config.toml
n_layer = 13
d_model = 192
n_experts = 24
experts_per_token = 3
d_expert = 64
d_shared_expert = 192
activation = "gelu"
moe_layers = [0, 1, 2, 3, 4, 5, 6, 7, 8, 9, 10, 11, 12]
router_score = "sigmoid"
normalize_top_k = true
routed_scale = 1.0
balance_loss = 0.000556
balance_bias = true
init_std_router = 0.0102
lr_router = 0.000714
n_head = 3
n_kv_head = 1
head_dim = 64
vocab_size = 2048
norm = "layernorm"
norm_place = "pre"
norm_eps = 1e-05
positions = "rope"
rope_base = 10000.0
rope_fraction = 0.25
qk_norm = false
attn_scale = 0.125
tie_embeddings = false
parallel_block = true
init = "uniform"
init_std_qkv = 0.0268
init_std_o = 0.0
init_std_up = 0.0268
init_std_down = 0.0
optimizer = "muon"
lr = 0.00509
lr_mult_o = 4.0
beta1 = 0.9
lr_head = 0.00384
grad_clip = 1.0
warmup_steps = 200
schedule = "wsd"
decay_fraction = 1.0
decay_shape = "linear"
final_lr_fraction = 0.0
batch_tokens = [16384, 32768, 49152]
seq_len = 256
doc_mask = false
train_tokens = 315900000
steps = 10018
dataset = "wikipedia_en"
Below are experts of layer 7 (counted from 0) of a mixture-of-experts language model. Rows are named up (a neuron's input weights, with its number) and show model dimensions 0-191. Each number is 128 + 24 x the weight over its row's rms, rounded and kept within 0 to 255. Numbers have three digits each.
Before each expert's rows: "gets" lists some tokens that make up at least twice as much of what it gets as of all text. This comes from a sample of Wikipedia text that the model never trained on. Tokens count by the router's weight.

# expert 4
gets: ",", " and", "ed", ":", " of", " in"
up1:111141154143138148152099101151107141108120123107133126118116116099128120062146137134074132150113133131101161191124097144126099119093152112110151122141170115140140118125133100108164137100141076151093121133154139157142148210156140121117126112098132159095134128156128131170080113103128105163124124109143121139135123127128120104109189131137131127151115145114105103138168168124138108149150147138124126081139135150138081166094126172123114144122138116111127136193126136154136115112101129110131108148075109128139180137150098077116130136082107120078172133104132128090146146144144113117
up2:076082119139186149118079137082110149110115134129124135107114120113086108131138137179145149187042161178115114069140099166155130144126150120119116143123120142096108159125151101122131135127120108111125121162077104140124072133114151125071118135106134140151105135121124123146139150132109134137141115151108143071155138142113152132127160149109128144081120099126143164078148160139147140146119147098106154142120131127107158152139152142139147129140150161129124085147156134087160150099153147108147096117145116125086164125111133139125123115138112139120133119112120107154175148144163117138
up3:114130110201140130127072152099104130160167094133101128195122134132170122100102106106126091149151114137109130142113149134097113116090202086135161149104079118123164095163129108101181154147121125168132103135095113142099153115146107106135112101144133130137111124130107122093111151113112144144136136147119138129144135119094129130103108130116135155133114146181113144113149163112083155119129109153111120108131176133160075109139117118163153139142136111125110096128127136101102144149135168129089152085143094183099138144128159166116139098141148144126130112124140152093134119113093135132
up4:138145146160145114131111150126141189155126117120130140100144142148123101064126086131135110146062141123115139129120158089124092152127144171128104128147129115172155135096133150137166124116127112124106165104075122120143110107121119078092133152122071106113139106120110163114128138143099129133158087169108154125142143137103140121159100126114150117196083122148117164143096128093151152125118147123159135086105151135103091116130113146153149068117088133087125090112113133147102139144151127141104122119100163146145143094162159101135126108161116177116128139126140153135129132179114127119

# expert 23
gets: "r", "y", "d", "er", "v", "ar"
up1:161118106105125146142103152110121176133108173114166169122123168086142110147102110106122117135160166076142116147180127150172121134118104119149175143111135124148098106110146074080127127122193116138146124152136104086104156170089140136082131104133116099104167110132133123121144153126137160124101104113156117117108137136118145157137149103111129104135107135139182151145120102153165106169130105121144120153133095141066079126150147122116105142119108106197167089085134141113092132155098107127116123120144113131147113105136155103149151126106105121150112140135116149120128126109146119119
up2:119135154095103121163140108155081095096138116121169154139162145079122139102142097149138157152114155130096123124122123131207101134113162166139154100111191108129101139125149129147128113117124097130135119150134192143132129117126107119148142115124121111145124203148122119086107126118134138149097128115119161114155158144086113130084156125125078089087142123104145123096120168111147131106108119150133104109143113128093098134156097150114147110138140147121107078120104084128123159106180117129132149111156135118153132124143142146144167135166125137102095156124146098097105130101152130176
up3:116128124102140156087103139096132125130104121178092138113150117196110074110113155136109090146147164110136124110162111146123091093118134107090149121125138125104106164135107098103094116130131084140145106141104128153093127105159138141134107126117126130116106123137127123131124101137115130148152068139134115133137164123085124113116134133164158157129111158156145104126144132136213144118148143081099146139130119129121115103131133154113126129162110144122158120142114146182147113141102095138113124072164141096139064130109140158115140152159069128124103171133157163131163153113171108150
up4:145136163108126159109110135108104120133097097133110136094078166111125170132095103167097173115120154173135143139136163159131121152128139154154128132113122097169153133156174104137123108162079148140096111102137143105130129134131094143128109135095142141086172112109083134133092134115169148175101172152143120131142086087123136105132089106148136128127132124139158149112112103126127113111145142124132122132081118095100107135112074159121100092141117148131106082127134107173141142110127140147137132094114157162117119183143139109150179147100118137152103148145122121103138163104185157122

# expert 9
gets: ".", "'", " 19", "–1", "===", "\""
up1:167122116109132139126128099140111132097156125127108108085167147188098095121137137143124161150137108142127128147109140115127114152110160164142108127103120088085149124099148144133160111130142099146122133109123159136070104163160108151125130099110117122171190151129127119129113156123124112154080148183087123146098078147122137170147146148112156128108131128095103108116141139099129132148092144112180092153128107112120121132118170157082085124124122154091117129127098145139129151143152162116136126113162124099105067153127113101155096129118144123134101086119138168128170132147178166123
up2:094147135130172095100138098118111141166116132156194126084126113120078136131131152119141179112117133116132148122136122149130097141108099145089108140132103109085112093159093179122131093147091114106131126120151150142146109112124114126117114141102115127174143152150146103148122090112116140099102147118118141138154146105144169120096123152116118141079111114138131152138139120111149113121101134138100122145080117168157139167139091112134151138150152166114175119164086139131170138100107126134131127124145172119148123112134150111125107133140102136100124102155109155135189137046198139131
up3:102166113133118159144137144119146136129120131125149092115127119132145136103134091119166165126133177104141114146109156141132168116161149107123118159105086128120139116087150133169148090103118153149145133157134161167094120114128120105112136104091103126117125071102139164100112099131128095143108121092112100160112115165112142116111086104094147107111094118126121115105122112165156159116085123079138140161087131130100146127128149184115098101119151169095154155167159129096118148152122131171146137094161151124158084138122149189141091163090121118149136146133133151170130105107114104122
up4:114175080142115131161079135152129139148119110115158154136155124164117122168135151132178153152127147145153103148109146079115112119112137117139112152135121126162123107184123136144155117109134163151153101112119088113133125169129133120102095122128127127181143099115131159114062092177142134138124107141083128152134122128151129074136126132123148109102148178092137179107141136077122100152119158119137165103154107114161133113085128117127103106094079102105144130104137137132127142097091110100121124129120105134145105111182129165120174131157111085092122103125107118109129136154115156124

# expert 13
gets: "s", " a", " of", "al", "ic", "ing"
up1:083122177138109148114163146160108172110148168085122124100135104155138105111116129102150111131127102127164122118097123120102073110109138147121171107112111116176073157118137081128119153121121077130114130135114154119137111121157135139117141121142118166089177153138056148155107160113142120136122138151165107128151116131142109168139127134138172141131093122119104160091143115168150149125137182137112140099126121137096118140147126118143068109114114137163139137101114142114119169138146136129113145072175108156115143140121123129105118152114137112155101173092103130096091123137171159127
up2:135111111126113126077131145095123194180136102136095088170119126106139137118127160159112161146142132099097116143077106166111131095095137133129126119117119162120139144155157172135148127140089141118130068110148141082113096156093129125130165110120137096123093139128109141082136103111125107090147165123184156133128164101115137128119083139156149148122154138120109131121131129152147127102135115113116129097103121121148083113123103123146166123167119160143137133133136181149077133124100063141130127153150162126129096148111140144138173116155093132130144095153157137130153124118182120107
up3:108133153128153133149144100147144114133099147133127134133123157134156127108158131137169090122152117129119145154125111093117082135099189183115162118179167112138117077172105103169128127091096089144131136127104143133124146130120120136119156114143124124168135122093080180110167091116116104117110120121123155152129126140095166130086089106114098129109108141154131140118144115117138101089127134100144099161114094079125151120112104116123111140129140094135091185147105168079128124113127128128139142126175176110096138156145141107123122187164139138130127170144141079135125114103141114105
up4:147122138135086111094105125145149104098141085138132111109098161141132082149134112089087168137108132101092127111118101118137150124129145135118117119106098116153135139128174137129137124077162138148124146073144103081122126154119137105120098157119125132137172123125140111133106095131115153125201140105132171142153132115116161119160108121136135141105102126123132127146128075095125132125126160110131126164111092152106105105159155117141106145119104129112145134100138157112133217172174112182113146158096138125127081142124162152150084166113122117146130119166127112152153082168135131121

# expert 16
gets: "\n", " |", " 0", " 1", " —", " 2"
up1:098134142113137135131145101130140142101136145152129168118085118169109144136163109136129118151087108112141171167098125122123122144108181138165134109142138149133123106114102142103102157100088125087162147121176118106136111135169125209118087118122089147153117147094117130123087148112154077096090126128187133162132163093159105137099111093077157123154116161122118131110120147136140119155113112083121112118173143112129137127129145149149134087119115134084128139176132175142151128152100080105138112158159136146115142116106144136103143136127117146123127094114135166131129139125130076135
up2:145110151129141108121146136156125113151141112093178123142120135136106105154072116197101139133151123132101185159111145110142120145193118129154110138136119124117111143120133132100130120131102103136164087141164172139120093169155148141146113147114103129114139127125148128095188114152136127122147115118142153131094145102130167173151128130130127106104142147117132143082149139109130149095166095130160126129122101123117166148139166139123167105092149079136143142132125117102138114124129111108092107149154128165111126185112116157117121118084085164091070112091093152083117089106125117122
up3:178135144182140120129127145106144109102125144149106145145092136118151115100090135121183120102136093108143131100108128119125095117118132147128132169137100136195082163104202138100143168121120161106136114096102124154158176139182095127082131156104114129104120085136092105142152137114129152144123131141129132130181090122121158106108137133103081126149151117146110117130135131139128075104091159114131115127146174141145138091136151128129118113145165127109106114127137124107122121129091156142132101151102109142187086106162094105159131152099114099151137115155112138122115103132137150103
up4:115114116133179129097095134100135185146087119136112135127136104084153100157166156147129108079073156110126118116149115094125139153155154125126118132113149139131115158122127151143136125167130109131143092109106137127144121158106136169120108122119110083148105140106153140102120108119119096130107081139160110158116135136116131113127119114112111125115127111128112150096150158150119139084140091118060167155169100124131148135141158159089177165098126153160141145149130111127158089075143131147147122156090132131136150107115185123165141138116094113108132114159087193139107095148158130153

# expert 3
gets: "an", "g", "man", "son", "am", "ar"
up1:128131120129154187123120166123173122127114119108161177153101146101156149148129120125135098161170146129155107139124129087093148134138124149158137177112149169141088148124115160120143143105091110116100137207159081124142132096106114067118119113128085133112160092118091076124122105159147153136148133125138135112141138094119128144163127134142119170104124105169134100119138102149152104108128146160145088121140104133147121135163097129138156129125142103145115172095139079140134109105120114127160156118095125103132145118117119134157150133093116082089123127100152097112110100153171096135
up2:147137158153157107092142141136138110136159152100145148163108141141105068110136121100138081122118100106158147165093109156112108131122139085156125168129108139142057116104100170116117117088125094127123135162105124141126102097163114134155150121076156136149103118104096084173142132148138102119092124155147126158117095151150134142114123179113106146118109126152120133142127128131122121131127126118113143111111089138138164099087151126166084103120142116119147175164166135164145155162122136150159128121142127088157133102152125111134107162078158080140144088125137133150100120107153091130
up3:124130113167126107134146144135129131125135176135111159150146149134104154090115124127139099114133143080116109122119153148139109133133119136107112074129125119126113129141095136091111125097090110139190136097133173159137115139155156124127147147114128129126133119161107143130139112159189174138136112108128176157072105142123171091088109143141104109103141095115134139060110154119164170099137146126081090145147090158150105125090128152123069111140037111139158113161126145142129148125125105136137121157133134124136135090133090106152138160156162119106093143107116114143127142140132123111
up4:099121144106110139132129114130150130119167141125155139123153129148126165103117118121185108099148105122111114140168137111143100114133162128111154150117160120169125091123100119146174102087106093133121142116161153107109120111112136152066165111120125128121084139143124143161079097130145131119107135129151135125107125160099146178116091145139112118131130133120184185126096132153137137133118125112105077157150136110144106170123109103112137114118108151168140133077086103128162175097145179116135156069156150153079139091101095110119148151170155151097114146140105116135154110132146121127

# expert 18
gets: "u", " b", "ch", " h", " \"", " he"
up1:168110112155101115113156111148176167141159136126127157124148110120089171109155159153108114079135141092125154104136122119079145163109125123115116120130131121102192142126137132122117110146170093158119103126139145178120102157148117174140120120115115131116104087126131116104135147128118092128105132150127149099106134081162126115139114093105121149122090111135127144100117133152111096128125150140135079149096122099103085115136147153145116145114125145089133109149108147092135084135099139146112138157108162169133159171154121144100125209119121121126120081126169122138152058118157126141
up2:151072133138138142107085100144131124134139120120104131108103087148127133158127118129158134133167104135144124146096107143124120112133153133119137118149163154116138159137129111141113118175150120172168100109132126114111133147130112106142152148144124145121164109144096082106089123104167155087124113122098152179126148131169124158071089121171068148131130147129162185124137140138113093117126131150140142126114102184154122107123136087183132094109138126158131105145091127127167133145112170110152131099159151162119110118100111078105136116092139096153168130143133126123100075075118122128
up3:136103139144106129138140129102107105117180166144095118125121128151105144081094170117098155138123078105138142157104124132130123157133145177113159124107100142104146160131125076096092185148116136107109187134128156155088117131117141141138135120130121172108163161133133102119142112130109107104082114128136134108161109085118129153166127158129126090149088135080118160116111123148162135101147158167110168098087139160084149115127169104159119117119115158128149121113098108138143106135107128150093105108155118114173150162159107170127146087141148122109104132093116133148127120169113140125
up4:160127150134128114116121169123160166112082116142170139142140132124122116139105114142140102121125121145130068139141159106154085148139188155106118110118161108114110093157119087093143148138098175095168136113155163113110141112124135115169102139147142168152067113080125133167150110139166195144119112086132098124133102123127131151128101130110109097116131103129142119135162132120147140130148125110092140145093089128140133141101127125122111134121166098134115099118133131112152087097119094125133141079157138138146130154151114125098119138155140072146164113162132149109114194097134111090

# expert 19
gets: "\n", ".", ")", " 1", " 19", " 2"
up1:140126123171117156143151096136154182145117136098181157152142133149149117134127137133143144128088117146115129131128126159117147143070152170143074136128143133092147088103111088149114138138142124111129102112143133152138142121155122113147115118085147127161111133115134147090096125092137130088187161147140125112109112117172144153155152131138111129104120115129105151155137116117110150120130103125153123159117133119103136160133112092144141137104141112164117093136089116126116143086111098131127217117168175092151077147155095131071115099135103119155134152132087101105107101133107142081
up2:160124129109113096115128115088103134158137106120101145098151136139093109153133150122113167131175126109137137101173138099102144120114127156119106133122138130094129125145155136154142121151133137120172093129105144144116112119130133159122113106136130095104118114111139119132145134120045132128124146096190143173081130156089151147135168118122118072106118137115129110142133147120168099085148132112154075156139128122128140135141149123151151111158119099126101114122105113139151094166134130185179102116169085106159153125096155140122127091099104159186156110173149167137132139098139098109
up3:073148138098079149130136107121128134142103110099102162161118125134156099115150140143167108090163187151120159110125084170135114091165118143122116148100131131140082133170132153151160117111093126111120132132108133158103098095135086139132125144120120159083103115129117125097166081125140120157110163142133086151108134123072090131106116132139127121096135132111134128107120151167108108117145107165125177144145175096092105107088138142177155137112129114114182152122137152128110145153121155113157113121158095136125131131088109124136147157130148135164128116148127106157103088128148113173
up4:076121096130122116100153132167122131149157166100131135157122106117133105117157131084144116146147117100127146119117093118103122110127078145091139153127097160139118128124102145160112127119111130132165150094106135076135132145125116098073094141131156122154133118144132110136093124157150159138155116137150103131144093163114148142092137164159108102149156134144163161142147146160091118094079147124112089181101110154124113135119153111114137088148069154126151103135161123098157126165115139158162120103083117107129134143128119130134108084144126094157170167161112104177113141128161126174

# expert 1
gets: "or", "il", "l", "ol", "el", "ul"
up1:154158157120140113124144108120174141105120140098116157107138116101134115129141094142129092076093163120131122115121110153165155136109098094095165088133136122164111107106125137159158136134176105139103131147106100142096127156101147088125102149114137136118196106113139079187128102140148116102127174076155148117117110138170115180143104127148152120113102111114130142132099160105157130172130130165125097113121145155133141108086124112127117128150098139157139092102142139135124140082125128112139106128130141135175071157096147095125116099165112119172167161127139132118119144108160131139
up2:141075080143120138102138131126132133139131093087119160085153119157156154067157120107132145117117123095124131120163117105132158123148148139149128176118139088150137120156120172120123157158182148113111163129161087145115141144114158097102088106121125140161157133143160128126129130115130157171118143111168107139145172143102128145073117120129159130100134182156070120139107155120070120131098093130074141153079131115128136094158104130115143104123169091132117136128164138111138123113120102117147113131141140117128151098119146124150110138131141131121138149087152131064099133093114119148
up3:135126168126132157121132082135125142113097095153113118164144098089131138127136106091148099126125171139134124108123164114099110130100123132156151138159141092195110115122141124112114093151138119129093091124133150076110197129124158140133125122139137132133127095095118090144141091128148132081166119122159106147127130140095150162074094119096159151103128174131155178141180120163118109148129102095151112123131117087124089144143162169135139103156134118112121118121140191123129155134127078113102130125165092152147135162108114148133088112115137093123158147148114125146152151092128127114
up4:088134108132138120133103132158151142117088147098119107133136162131099101092120135124113158153091142139131124136156126138124110119122177079124092135095142090099128150159121147142126108159085146138112135075106104097136103142138082139112124153160081117131143164151125130129116150133161165151178173147095131084145125157115150119138147124121151119132134105147157134117125117117152128133096109185108131122128132174126122153121121115108146115178163107114112139177133142127164075131144127099172108139149090137173130123124172119120103092165110087177103106159116125082118131077120108145

# expert 7
gets: "s", "er", "le", "d", "ers", "th"
up1:177111108127122165100102128084170126105103124136171094137091136114141119183151086183100116091138145136110137121119138127104103127150122121109137101132108132119095101107117138120140139150144136145131142122142141159176132141111157095120086069173104132126117144102171149139140120114139123140112115105103106115146134147168167157136112145124117152132134070087122117136123141154130173116156112111117111162114128171094190132099147124155122098101128150131111134092123154104162132118160111098091159095164144155125100166131136129157115154153089111120143095156142126143154138132107113066
up2:149150124120159155129129126091113130090098138118120132112122166113113162163099151092127140158126157097102164105102137134120172086077155100069151120097121126154126130155102074133152156149115093185093096096079109142109150145119163080145169133111100105150142136117126089138116091151162120137118155142140106181143146099163129110130133144110142141130109141135154129117099132120109135135156142130130146100132101166133128111125084127116110123124115144099124131104100126156145113178129097109124128143187129124151193107156128139122083098098134142143148116121141122141126169111125170106
up3:098130123133136163165091114101135100145106117122195133117110095132122108166075115150134114146108137139112169151179154116111179117131128119109151127065164111114123149117083117147147115095124169082118115146145075104137125132156072108142154157101115114156112077147128145108141096119145132120146154119124155087153134093147139142161141100098079155111159123125124124152118128101172149148125084164137178136131131105127168104113158108157113125119157114111134124130117129150153156108115110127166116121140100146097126117162147110104131135150079168122144146119145108136165133126101137105
up4:127138159150096141133121122102148139145115135114125120126115131150141072171120122100137129153133161122072110133152140094176151098111112128141138155120155104121185133074154140120131106138127140129161118151142083137154106154137112119071112123130118131140165076114164147143122177133147153127132155179113152105140130140141122169140135092097050138094155082119114102118140141116156128126140095111102112110176113162111134198101110132126130145089083105121121154125106161130123104174141095136125134167130122146111109129138129124113133152138104098107083129116132176117116099135148121101

# expert 21
gets: "o", "a", "i", "e", "u", "ta"
up1:130160140103140154127135099124113150112102115117118092115158100145144146159128136090118133122106130117109117145123128102127138092113120138157156155130142132091124108093142104116148146165148122146156108131118125108104146152181136124159092113158138150117166145090094139131138092130135118141096126136154142165164176124109152099199155094137136087145096145092160098078165113088170163183128105104107137106168121109124123114129099111092080146124161185082135115104101122115163114144130097094149114121113131116115132170117167127147103119160111098100154135140110120151092114132164117136
up2:125110119131072159117128131132145118116145169122142109157115149088108103119087110105124144143104111078121134128095137169150140128123096154127110145091128136171092112120137129070097174140123114098142100146145139112142136146110175139156190121132118093077127119168129121139124099146147126137121138153129155134093091154143177136147100139139121145141086170147119127094094141144136122158089140109155090132074119139123164121106136110130120130065114118148154105127146113120129108151133118144110158082165126189094151146163101121115138122139142137115164164122114136140136124128059157117
up3:101163150098172136101105109173128146168114127125136117124167129107103131142141186128100094120161159119117065114125129123107115131120158145109096150135097115130140133136120155120121142152115097165131127084108130131172104149166111152146125148116131172060137087095137127129108149136093142134109124098150126159133074121141158097105153130126112150149133101159183110118170120110159114097162128122112147118123133124168128099124116135110124132130186127121123115120173127114095113107111148115134103123143145147143082118146143162153127144077071144091128126094093153150146121165130101168
up4:140178109123111130150130135116150119149114145124108154178121156162189156158113156131111154107164125147142099115132152146107164126126163100115160105127130099107109144120131138153176140109124149102128135124099143090120110127114104135067085119084138147125130129126075161093114109172114119140138146141124127108176124144126107159150129162107085165148071117112135108125101119151084147103115160095129094130122090149116145099127157119100137133109151138168115122111119159104151135129095139094203156198131136143170081117141119147116137117142124119130108099101139100132120114104122136122

# expert 2
gets: "en", "o", "E", "e", "I", "re"
up1:116131138105167166138123103121093180151077114124127129148183076122160105135101157109116161164182128116116115124076128145110120171102124130131153121142163110117124132101123121121143141087135094128129146139162060132162135135154100112155144151148078126160138180136118140099154101154121165121131134142083146112144102134120130090123152109125149133092113071111106104146086170103142114154177143131132105137102136142142167157099166123131127122112077083110155107130115113177102118125121113130132126124133139128151146108150105153110164166118141146086146128103126122147149109112122123141
up2:113076082119105130106112115137165108096178125100121106127149082119111106130121133152156118141149134130139152109125114120107139112130178087127121171142084113102124100151127145160120080133096128138170136138112127156153107123153111120106185184131175112117055112136126120079096097152137149116101108128128172145100094125136155158162153128157151090120157148099155114108138157098138064108096128137119133112122120132125126119115107119139126176106096149130156142102129099080134116162114102163164150134117138131117164148164117114121168155119118143136141149111138104155150127149149120135
up3:085137136128094111122106137083101122147142104134109106144112111138079154169155142162092136131127143113143142112095100126163108188106129145131085184129090096101144126122151098134146100101114139133150108179156166166104115125138116122122115137136114170080130148151116119110133094140115120119115169128130104147172118121140150094116138104151119147117113158145180134117149199141148146090114095125139096151120132102124126172099117158133140081100110146112129132139131122131130077140104144117137158130138182120102140119122101182096192128139118095149133127137123119161150127147159146104
up4:112123127149146174156167178119146129079172147137132132156128150123149160178157098108127122119107160114137106130156113132126108132111135097123166117117136166175139095134104090133087096084111148153116172155157122105145118092160130107153136149078136144135100140142140083126104100159134128139117107146118157124150133117142164169131125152137109104114135142145145130110150107108093104157128140108140121093091109089125112154099128127093126133112124079065143140133105121109094148131157150137154074128140139106082127116135142115137142116126124158117120068144184087111126167117088156122

# expert 11
gets: " |", "\n", ".", " by", ",", ";"
up1:122080117117098143110102133134156140145133128098122195148142145116113134150109113111098160146096118129142129184121125143143166109142101108128169134116107136141138098116097125109092119142115133107146126121130160161160122154114153175125119167149164174167131107144136090147151091138140129151118128101142101131137162140146152095115128129152188115129111147104082151123097076135118109113159122151124134130143151156130076120133145139159123077101114145118152111120113132100123070129102143138162108099105127093073082075128104127144133112121124170099158157162160121106160131091105149123
up2:155089131127138121107125150147122148117107166134115118096145108159109148119109103133126092132129171094173161143093088137111115087098139105123136125121141141098123122102144123155126095132120161124151127112143128123157119137193121140120123145108147087140160183139122120105132091099164186123086113118098147175092093100090145144131125135149116168122156164128113162136126123141082151122091180093127128122078140125121137088142153124098150140104124130118112129127133107141109112143153139151134130124138167097149150082110169117130088118154091130111143101098176146138195104130108153098
up3:129166105142152157100126131137126140138118123111138116137140099153120165130153153111127112153135127093151121151113114118133122161166095147119105187118162147132134117157120110133172111102118158088153151132144104126116092148161157170093147096104168120173093112109116093137123130108163146129109112095152105085168124126123099064123150127146171147139122115105077155174132131136118126157125120152150142136114104144081116136123131120124126095062111123085145122130121121119169106148081137152093109130147159125091158124131158086144098118081145144093105095140119120132117165082147151101
up4:136138110133106176146143120081099135150149130139116152111131127082116120119188170127163137152101176140128136100145097094095110145143130121152131157081101094156099158114154113083136146116135110154130154064184099163147136160117134146129156121101147086119100113147114139116089123139131115154124101117129181135122150119143131096159100115143139095082139079141093129128119129109164122131142164162098111120089118108135139117121121120141113123122091148115106136151097116125127148126137156133143099125160138097147138161144128129144121134131115169094116157121092158116112109218142095120